config.yaml
hidden_size: 160
hidden_act: "swiglu"
moe_layers: [0, 1, 2, 3, 4, 5, 6, 7, 8, 9, 10, 11]
batch_tokens: 65536
dataset: "wikipedia_en"
Below are experts of layer 5 (counted from 0) of a mixture-of-experts language model. Rows are named router (the router's row for the expert) and show model dimensions 0-159. Each number is 500 + 40 x the weight over its row's rms, rounded and kept within 0 to 999. Numbers have three digits each.
After each expert's rows: "gets" lists some tokens that make up at least twice as much of what it gets as of all text. This comes from a sample of Wikipedia text that the model never trained on. Tokens count by the router's weight.

# expert 69
router:516462552506496466506535539465541494583558486452571476519559517532537474509468561510426506582428491511468484523531438556430466498446449489518470510493548508427504494491405536491476506501492495587496529515434514427539536470559515525527515488603470463438508506548424542527489455428515505441534495497537468508472482563491448432499488506464515522508461553435521499462437536525489543436424443450524533482513502482503489492466501532544502533464455488515546506532555452485387494520544475
gets: "in", "it", "an", "n", "ur", " Car"

# expert 117
router:530502465501460448410516515495487525543597506546488481551439542533489466548457443513482511488634504483483503481496520466554553551496478569473450470475508577459459591557486482445425497521527472554488523498466542494462511518502482531490526455462550503517450540557441503532476559489477446501546461536538537554544476514494469479504534562545414506436521518485535482579503428533522420533521486481475448562521452489455522452509452450506519498485500478512450492483566600472465508448494508
gets: " |", " of", " –", " in", " by", "\""

# expert 76
router:468458524445492481486549482446535549540506527542502475508551469503496458504474504446535496437447517572432527459550504428482460483544559466462503476510523459535589483544467422436436522444550498491559528444488519485562519562488487486514497546566519534564469458504565502530506423458433448532549435473513424482518429465492511594498453442494542455480555522449483530571525528554496469552493546476536519520458468468525529420471536547567534554509486554461537505486495465484466518526487497
gets: "20", "10", "00", "30", "50", "100"

# expert 111
router:434599544558492502488475509556436549535470502548547413439515552530514543512493479488519540472435520536519472489519551484508491513528559533495464452471441504455545523508495545442519530480499403534579543513533528559521580545469568524487459539479510505470463502513534562563556482467467537455532478431508524479482545496494499548466550479516462510468611517463564426492540451562426477550474530466526495495453512475508520514474505436458470476455448531446511453528535546474512571533555501
gets: "2", "4", "3", "1", "5", "8"

# expert 70
router:542510477445449420475533534493520544447429459447513560455537571517534497512475515492462458525444550458503579468520392416447518546518564498503517578473555492516529500495510554494485463539530498493448469495493559477525487495478477492512543450461490528446445448502470494525501519486509526455517467487523492516462527550405472439534523502493524463526597470521459475508423441506524600415557553411483531496558540489503498526566495490464490521473459464527492468427452521556486472487524451
gets: "ent", "et", "est", "ant", "art", "ort"

# expert 110
router:546493464526448517462527433496530495530483518549528512498437468547533438528449561480555473541447550556490533493535425507473436461493550573458490541455497471459575512474418525492454533504558506530541559477547542523558460468447489541521487497476557533476484463449459535549443562494526512470555501438550551538447560486423480512477537551499476578501519543446558521444444476567509449509435492486515520474515446481463510495435448465471555467471490542497520454514469531481500584538568491
gets: "6", "7", "5", "8", "2", "9"

# expert 115
router:514465503500467525444449429524506545527455548576522464476470427504495449590460554460466574467464572481477528496544405480543486522490523515516491511491506413491566502563468560578516496451462508454509515488517612488487504463461516507551523495515507531534497425506473552484496547476507517471548532537539517511517524569478458457457467433518571518499494553438529469483473432463522515536475535527448504541583453485450505524481497520425498558414572518485450442491525483476550480444491488
gets: "ed", "ated", " up", "ited", " not", "ing"

# expert 125
router:495510467490424507440488502534527491506467469545511577545519440529500551497485562483548520450496519486524557450545490528455449431565561443455461457489481450501472497433510432553522456451502543500443507462542430561508518570511485486479528569528544481475531518445498518497491552445493545578521460551538512509527526499528442498529472473501497480498443570460544482560430563555546536447411545434443539456452518434449511497457534515474523482473534486483505517550569546460545534563459504
gets: "-", "|", "201", "202", "200", " -"

# expert 114
router:549485464531400572524510421543460485491478444470565548451512454525497480512536473498510521521516529547480515529483509420458463496500489498497439506461522513570457475437563507434486480450518480536557552512489501470495499505480490577538440553544436531520555449493465431506471486521475458475539509522535444441524553424436509450444405455441516552480507506441490530464514439468565560528504446556549519446479508504573517516500498543524514555524472578479472475474529445425521512547486457
gets: " C", " D", " T", " V", " I", " c"

# expert 6
router:509438498495542459459520492517429571461487468522539465480439454538561515563476539529450594466559529540503441439505544578576508445523454483515538492418526494487516454534430498589518504536532532488491546477524553485515496550531519487472473429484524412490552489433498528508476441485479478539500487446511516466559508463570482451481501573519488464538542530432550454522473502528478517486467500578445535499500516460545508519444463574467535558492456449453471496423535461508523518541454452
gets: " the", " |\n", ".\n\n", " K", " B", "\n"

# expert 78
router:431495446395525543475484501488510554540452534566490521490536448517486469573464461547478553492469557448490510478511431499500455478549479520462558493523476532505553536578557493502499426480532573495510475511482523542431497492466577499482576578525489499495451556510579570467461423474476508385423504477510495503548552508541495524457552490560491544436543516517515483474547493538488541467476532532494485516580465489499507542508576486536441521521539488590518470561453478518502511460495509
gets: "ical", "ial", "ional", "al", "ual", " National"

# expert 66
router:550440465485440538412455487467513550551457457491570507554503472555534492556430553437494554475480576522447560455575439546453439489493515531481424497452511425502528466471499545533496533448493569511470553449485570441481473485505476577559494513525546529526554466524478493506453526484452522505526498483571565560500520490470442469500470492536554514488494538449486516472507472544547518512460461518476451525510443457454513522435509548467569584489507520465451453489559476481522552504516448
gets: " |\n", "\n", ")\n", " a", " On", " three"

# expert 79
router:485519486551512452484484557483541505515543534461442449532472538461482484474524483497554484483577488530532429521484453477534493508530494495454607459588554578458519522502494509469523530536545477511506446499499495485446507494488485432450438552469507453513468548528583498485551541488582433563488465561474407526472505468479565493504540549557435429457453498520523533496537485465461442484520533482484584428485504508527498445524481457495492390450457440544529497518482518462426509471433497
gets: " of", " in", " on", " at", " from", " by"

# expert 107
router:546489476588495537470507417572543533492553526546516532490535577489517587534458492510478544540533486484549509546530490508506483470467509513581491449489591560493465454499512511467584485486550517532541419481542519558462456435458480494488494525529542537446541454530550465448509559598532559546541420524496477486552457504524520466454489479500506552571471465549440521438474488436533515499550500515457522510475478483476482510484557471485537476456497500537507568580467541444512517536443570
gets: "–", " for", "-", "/", " (", " over"

# expert 99
router:498518503439501501490498511471544509498471533516499479567540579507523504497436538487498517440458524423569543423529424511487443502483541422551498527533501478457525523540549519558506540521435518510490516502523484468503518497516524516437482580556455518491426546463506562456515464475488543462498567495517549492450534483501470491461529507534466534570494469577478508571563462492431480456602629454465483458508525522508510497564459492481558514442443544471479410546510477524571503557522482
gets: "at", "al", "it", "th", "ic", "in"

# expert 88
router:484479493502487505489453477479528523534438519515525537420585451527520436530568539449510509448439531563467515459503512503516526542496483547481457525499537454463542550486459463447560443502436580560565507510493561470485501574447581511505452464537470528479527508430569508521481460523477537510527472510535496448443511530468463475459427502532524566477528528504517569426508417526500433482573514560443549482581494435533485532463508481509497499477475513461561461543470551461547538565544515
gets: "0", "1", "2", "3", "4", "5"

# expert 124
router:453474439521580476432543488489503475520527547502529484552457518413534556559418539475410546530439542482477535476551476523434521467541496469564473488488465407473426477476513538524505557455428498528475510433436488461601443518514532473473484511481500544538543503540486479482466557468462491453543555544553506518448448528480491424457460521553551483478467456483463483481508481536515421475492454454523466551496449476469566438456536522499494536503461483450482563541509509520504481474543459
gets: "y", "ay", "ry", "ey", "ty", "ly"

# expert 81
router:407482507504424472433525472536572503526507493525450524580472529524586553545566563513491520577531537529514482457544548467483429479533485493555424459494434512476585570495476514482534479457531495459465559501532484506449458547520508483522443560567554546539451533498483494560483560511507545526539450443511547492482469496507460454482434476456539518574498474525553506551458561550567556459436505494498489460470463533545475543479524523472512536489524559490475541531511451561474523516470457
gets: "201", "200", "202", "199", "198", "197"

# expert 105
router:538494492528532492566515548535522559499469505467447505491510513540498501525482528496556443474511490528502497474487481519486511494515527408500499517538555476570512502459495527562506534452506537571463506526560501543465456478513512514540447456538471549532475463394505485536488470530499551525441450486496543500549568469448472558497481434437456410572473501540502570455441590465520537489509536460482502465505469450424516510553464534445500545451462591469462475562471436481552614510579479
gets: ";", "e", "l", "c", "g", "ra"

# expert 113
router:419491488537541563477459426525488601522488509481522427543451512522545555506465518511480526479537522561529596432500533480447512546525463522495476494468505519553466475437576534537531510463534495459455555526428499501479488477546461561519488559497506483448559485535516473524481468429471444548518488579498475511554422459456509508565446519420486488530464490481463526476485483408518478568495462515452485454507444523473482508528522532468495453494480622479426426469522552520506465470514480
gets: " January", " May", " March", " October", " September", " November"

# expert 112
router:454517493471556551480442440520531458527448548439502444456520493496488540559551428514475510569458520526532531449503551441481502502498472463455512587499424477457519529471560507521406517476475497488420466481496498564501496486505526493466482486507528475524480442488554518551508495495513558507503563499491409493388436482551553519493565470435514491438543479586502509433523520482512501525493456522468483396505495459587487543498488510556436518422445522519527490504432511574509476524465516
gets: "ation", "ion", "ment", "age", "ity", "ure"

# expert 92
router:502500505464469457480520506494571496486478463507540578492448549506491546457464495501497458499455489456553576477504479508490470536473507577452494444512489467559448455422575517552545549480445487539450506488524492435525572549500477478527509443535469495504420535568531517477536453573472490482547568559523559469432522528480508516490476550555546537471510524444476502535553505543471454571533527602526444532535504468507438532518445524458457513579525497451503490425438504531561542511429458
gets: "am", "ag", "im", "as", "ah", "z"

# expert 72
router:506466460431446479496513485436517479529535472563495450549432507487494610448468546479508494486528469450528547458514530527450523462575563557541568462480484458517475504463392497558544564506455502547473452486526523509514571511469509533491472450430489539463518471489498509500488576548441452560554556483527470526475481498464479460475508483482489550511546495440489530516567524510533385491559503550510453551580491563444547437524506480485545492551544508465468484438505494496465528563526465
gets: "k", "ik", "ak", "ich", "ham", "ov"

# expert 65
router:529503473556517530495594465462493565343558447484488535500496495475484484445483487576428500571571387507441491463510429539491514479462520543485486450495463492433520472485533461476467504555449520465527513483427517511558452462534472534487451483454499491558520448423537460563485519486480483453493497424482491482550484457518587506533475539511549423491453498481505501487478483508473472502527502514510460561459564506505468540478570528505527524519505552482520552551508550557501539435525535
gets: " E", " O", " U", " Pro", " I", " A"

# expert 126
router:522467474518456513439502479546463534537469472574564502456591535531513468478476505492510588480457531465426559483530455516430434481490510545504446525441556450488421451539482479456493543499499518522462549470539569431512451478458481545519521531489508492557532464488481479426457535510500472500530501489553517516476522456480482473440428544532557565490499527432601516529470430531576492507467521535536469535551449462502520500451533522439450553496459464467477442502555523415452522499498438
gets: " a", "A", " A", "O", "C", "F"

# expert 68
router:528499555543484527587512555515488547501442523563537536464575491519450517553527538490538432455450504529477438481520543460458499514541529527495463512519467469443557553540488495440533513473551467486579511523457482567541520501472509437537440552496441498485486457417583436566542528447506516478540440459478423396461468540450512531489469461550439470545534501464437521481522516533470486529475505451476559430483534484493533515477550469521520454529469545507541531544484482498473532552506590
gets: "3", "2", "1", "10", "4", "5"

# expert 97
router:433472456424444516456519475481515466558439494584430479508508528561549479449450462454478568485506559444479407479517465507547524404557513474445519501498451523474545496498467529500504451484468554502498523453506502501501555454495513539464509534527438482462487449536578483402451543501456462517477429483553508549503544461491467508485456490474423572468435502475520543463517495510540526490564481582447473512455457457506516529493562470552507549477554510501555534515515466527460450432508441
gets: "ian", " South", " American", " United", "ish", " North"

# expert 83
router:503506471539475472483518572517540535515481513468409462525525492499503488433513501494548494465536460535454444545494471457527527550500552483545602437530495570445565530526557466507494506568504498530492481498472455464524483470456518411471508467489536495489462553534543485487528544492562508487525445526468458515508495470542677489477517489533481451489465468522540511524493526416438469536494503494468558436528505507553517449503513441484479351532520470528524556490485525463471443445475536
gets: " to", " in", " on", " from", " with", " at"

# expert 118
router:539481495512474528448453470521492532533524544553509446500453461577539490490487475471519472493532546479493553477546439557543488449560449500495472521479511482492525529491454544505485526456566503464575579457431520507514526481507421523547525495467516437465498448516455471516454519497450470558493463559522547574532455489513457564504585500575558498483444514590480549483460567424502504482470425483555502433538471479516421531492488524456529456410470510478479495430435512526500431579506491
gets: ",", " from", " and", "born", "–", " in"

# expert 77
router:544435472498435545409457502476512548554465462487572512554509473546544503542424543444492548481483571526441554452584468547457456497491524526488421506464507423494515467468503555536505538451484571510463567452483572427485473483506470573565504513542556527537542463524470502496451548497461515508530499478566563557498520495468440467482473484530555514483486547450497504466513465539550509506463446511470449528501439453457514533439517548476561579499508527479446471486552482473516548500527440
gets: " |", " to", ".", " \"", ")", " C"

# expert 67
router:471519509567537518492510522510491453369586445531497519519566456490474476480504477568467492536552407452485501537504465497460522506505458521472454530555528540543507412489527450530461527503473526483585546520546547500470511450493559548543451537502438525557549456478481528563490438524522489489504463432475501467492525483455522436522437543583490462481463532497563460499433567501498441485495482506541523565489540528460463562530562534554524527599509479481503511549535505484520523439437525
gets: " A", " G", " N", " O", " Al", " I"

# expert 75
router:546437480483435552414455482471510546561469468478571515555507483547540498536425557438491555480490571503461554451571455538454440496507510538485422504451515418490524473470499562533485535453491565506472551445493571437479466484521473574559504514532543519524550450524483502495456527488461519518525492477566567556484533484463435468491483483522561500500482544436495497468504466549551518499469440517486444519503442449447514523434511540461562581488508519475457466492552472473516555514519442
gets: " the", " he", " it", " there", " col", " them"

# expert 96
router:465498480550477566491476432546520493521551541557507590518479537534518492496496443457446427493529519538543566532495521572452488453479503472582521477478520596527530435469530489492558482535523436542418462455539499478447467456491483409545438491429476457512541459505482546467531549483481544546516531462500459409556423495483484500430525480489538497514461491573539465565543480444510541445490522520477536488454484473513548549468465478481471472449534465468545476558479537428542509536492502
gets: ".", "–", ".\n\n", "-", ").", ".\n"